From a checkpoint of a small mixture-of-experts model trained on Wikipedia.
Training: a variant of Muon for the experts, 681M tokens, 10395 steps.
Below are experts of layer 4 (counted from 0) of a mixture-of-experts language model. Rows are named router (the router's row for the expert) and show model dimensions 0-127. Each number is 50 + 15 x the weight over its row's rms, rounded and kept within 0 to 99.
After each expert's rows: a language model's description of what the expert responds to. This comes from a sample of Wikipedia text that the model never trained on.

# expert 5
router:40 29 26 68 50 74 44 53 68 75 64 50 37 74 74 46 64 53 40 46 47 66 78 39 59 52 43 44 48 25 77 54 45 27 54 61 51 61 44 75 49 36 57 25 40 60 53 56 32 71 54 52 63 59 48 72 34 38 63 68 56 39 31 70 48 53 53 26 55 66 28 29 59 59 51 68 25 63 39 56 33 42 45 58 53 59 54 72 63 49 41 59 34 84 08 51 48 33 40 51 73 34 63 44 30 39 54 61 68 43 61 60 49 60 14 46 31 20 33 70 45 50 35 73 72 58 59 50
What it handles: Mid-word consonant pieces. Single consonant pieces inside rare names and foreign words, often before z, y, ch, as in Schwar-t-z, He-w, Su-g-dub.

# expert 21
router:50 80 61 62 36 54 54 36 75 53 49 46 54 47 19 50 72 38 54 36 79 54 28 45 58 57 62 34 71 21 23 37 50 68 55 65 47 56 36 35 27 71 49 29 36 19 46 30 47 38 43 52 75 49 36 49 43 75 31 50 73 33 70 63 28 56 68 62 44 65 58 68 42 57 37 33 65 63 25 45 45 65 57 38 58 67 36 86 52 32 42 32 77 29 43 73 49 61 52 60 51 67 33 75 49 56 53 48 30 51 42 76 39 66 35 46 45 50 66 79 47 37 53 66 61 57 36 52
What it handles: Function words, modal verbs. Grammatical words after verbs or subjects, especially to after forced or free, plus not, would, have, had, and percent signs.

# expert 50
router:17 42 66 62 46 75 46 73 52 46 64 55 42 35 60 44 36 57 48 47 34 34 40 57 60 34 43 33 32 42 60 74 57 75 57 68 70 48 37 80 49 50 52 44 73 66 51 42 70 64 60 34 55 83 48 62 42 51 53 65 53 58 52 62 23 66 40 43 64 66 20 28 52 72 54 34 43 64 61 49 53 67 35 56 34 35 59 64 28 60 10 85 53 66 52 32 41 74 35 70 53 36 67 08 42 50 57 74 36 43 30 61 49 64 33 17 55 43 54 58 59 40 53 55 46 61 43 51
What it handles: Mid-word fragments. Inner fragments of split words after prefixes or hyphens, like res-ur-rects, ad-ver-bials, p-ub-lishers, plus adjectives such as close, wide.

# expert 32
router:83 50 40 44 56 43 74 41 32 74 35 45 58 38 68 33 55 68 46 66 50 55 76 40 30 43 42 63 80 55 68 47 72 60 38 65 44 40 32 59 71 27 45 46 53 46 20 46 71 56 62 48 38 66 41 53 62 46 56 46 37 51 50 60 37 40 57 59 55 53 82 49 67 53 24 28 43 67 40 20 60 43 55 65 49 61 61 20 76 32 24 51 77 76 48 21 18 62 63 52 56 23 59 52 54 53 43 67 39 52 64 66 42 36 38 18 50 51 61 51 62 69 50 24 36 56 48 23
What it handles: Line breaks in lists. Line breaks ending rows of wiki tables and bulleted infobox lists, plus double spaces and odd fragments like Foot-pr-int.

# expert 47
router:48 21 59 37 58 61 21 40 40 75 43 52 65 74 53 48 70 78 46 57 31 59 50 63 39 58 48 14 50 61 54 51 48 20 47 63 61 78 69 46 71 28 40 35 54 52 46 37 78 41 62 64 46 75 73 45 34 51 54 45 11 35 53 38 52 52 55 60 56 45 54 51 23 55 37 35 54 48 43 56 79 54 76 70 61 58 29 58 69 56 39 54 36 46 45 49 25 73 52 43 46 49 35 57 62 62 52 44 54 36 99 63 23 45 56 68 27 71 54 58 46 45 66 41 34 59 64 31
What it handles: Line breaks and table numbers. Paragraph breaks after headings or list intros, and small numbers or cells in tables and statistics, such as 0, 1, 82.

# expert 31
router:76 28 61 62 33 49 47 39 42 88 54 59 62 56 59 48 57 88 65 67 37 35 30 29 43 38 73 43 52 53 48 27 50 28 46 62 53 67 65 23 75 24 41 21 48 51 33 76 67 30 52 38 35 71 49 28 47 56 49 44 12 28 53 42 55 46 48 59 52 61 69 49 53 40 42 41 58 40 53 51 79 36 46 62 63 54 43 65 59 34 36 36 23 52 60 41 46 69 50 46 45 39 82 59 41 65 57 74 79 63 72 66 26 52 49 53 41 64 46 54 61 57 71 27 31 45 64 56
What it handles: Paragraph breaks, sentence ends. Line breaks and double line breaks after sentence-final periods or headings, plus final periods, opening quotes and parentheses starting new items.

# expert 9
router:50 77 47 24 58 66 40 61 45 57 76 44 29 50 24 44 65 29 57 63 41 51 24 45 50 58 44 26 74 54 67 36 61 21 39 63 42 69 67 60 40 56 51 66 37 35 39 59 61 42 68 56 65 56 78 41 59 87 60 48 57 47 27 41 34 67 67 30 37 61 36 37 36 88 53 52 50 30 75 72 52 55 71 43 37 73 33 67 64 34 51 41 54 47 39 37 43 33 32 31 52 48 30 67 36 64 47 31 63 36 75 41 30 36 48 67 41 88 51 35 63 35 50 45 58 41 45 39
What it handles: Cardinal numbers. Standalone numbers and number-words in counts, table cells, statistics and coordinates, such as 22 theaters, 18, three.

# expert 18
router:16 36 35 48 70 30 38 73 82 62 74 45 36 69 35 70 42 61 37 58 52 13 72 46 29 59 45 24 61 69 21 58 34 57 68 32 53 63 47 55 42 42 39 46 63 50 43 48 63 55 63 48 50 64 88 51 61 40 43 49 27 52 49 36 36 40 43 36 55 46 65 43 34 41 57 41 34 47 85 40 65 57 56 39 50 61 45 54 38 50 36 49 50 56 58 64 83 82 63 78 55 34 41 22 62 61 54 32 35 53 61 35 56 43 18 30 39 22 53 55 72 65 50 47 41 49 34 38
What it handles: Mid-word Latinate syllables. Middle syllable pieces inside long Latinate words, such as ona in probationary, si in disposition, ora in commemorative.

# expert 33
router:65 82 65 63 46 58 50 40 27 50 49 18 34 33 55 41 54 37 69 46 38 47 10 35 45 48 58 57 47 69 45 22 44 31 71 67 19 27 73 41 48 43 58 52 50 43 40 53 65 26 66 55 60 40 77 42 44 54 63 49 71 29 43 31 47 37 40 41 25 51 57 50 31 80 76 89 56 30 48 77 63 48 50 51 41 49 60 61 64 66 37 49 47 53 61 51 23 30 41 45 41 41 46 54 57 71 38 26 73 23 24 46 37 33 51 66 30 69 33 62 37 61 56 40 57 39 52 54
What it handles: Given names, 1700s–1800s years. Common Western first names and titles like John, William, Earl, King, and the century digits 16, 17, 18 in older dates.

# expert 49
router:47 88 34 69 71 51 62 18 59 56 35 68 57 61 23 39 48 35 54 55 47 53 56 63 73 70 65 29 58 16 31 45 55 78 46 68 54 36 37 35 41 54 19 60 45 39 64 48 41 45 64 61 61 38 46 41 45 67 34 54 70 55 66 34 55 63 70 65 25 61 71 59 38 74 62 27 52 67 26 33 31 38 39 53 59 41 36 50 46 22 38 52 65 66 50 76 41 47 36 77 59 41 21 57 66 62 68 59 37 62 46 70 41 54 33 50 37 46 49 49 30 54 27 31 59 52 50 80
What it handles: Auxiliaries and -ly endings. Function words in running prose such as was, is, are, been, a, and the -ly ending of adverbs like brutally, warmly, easily.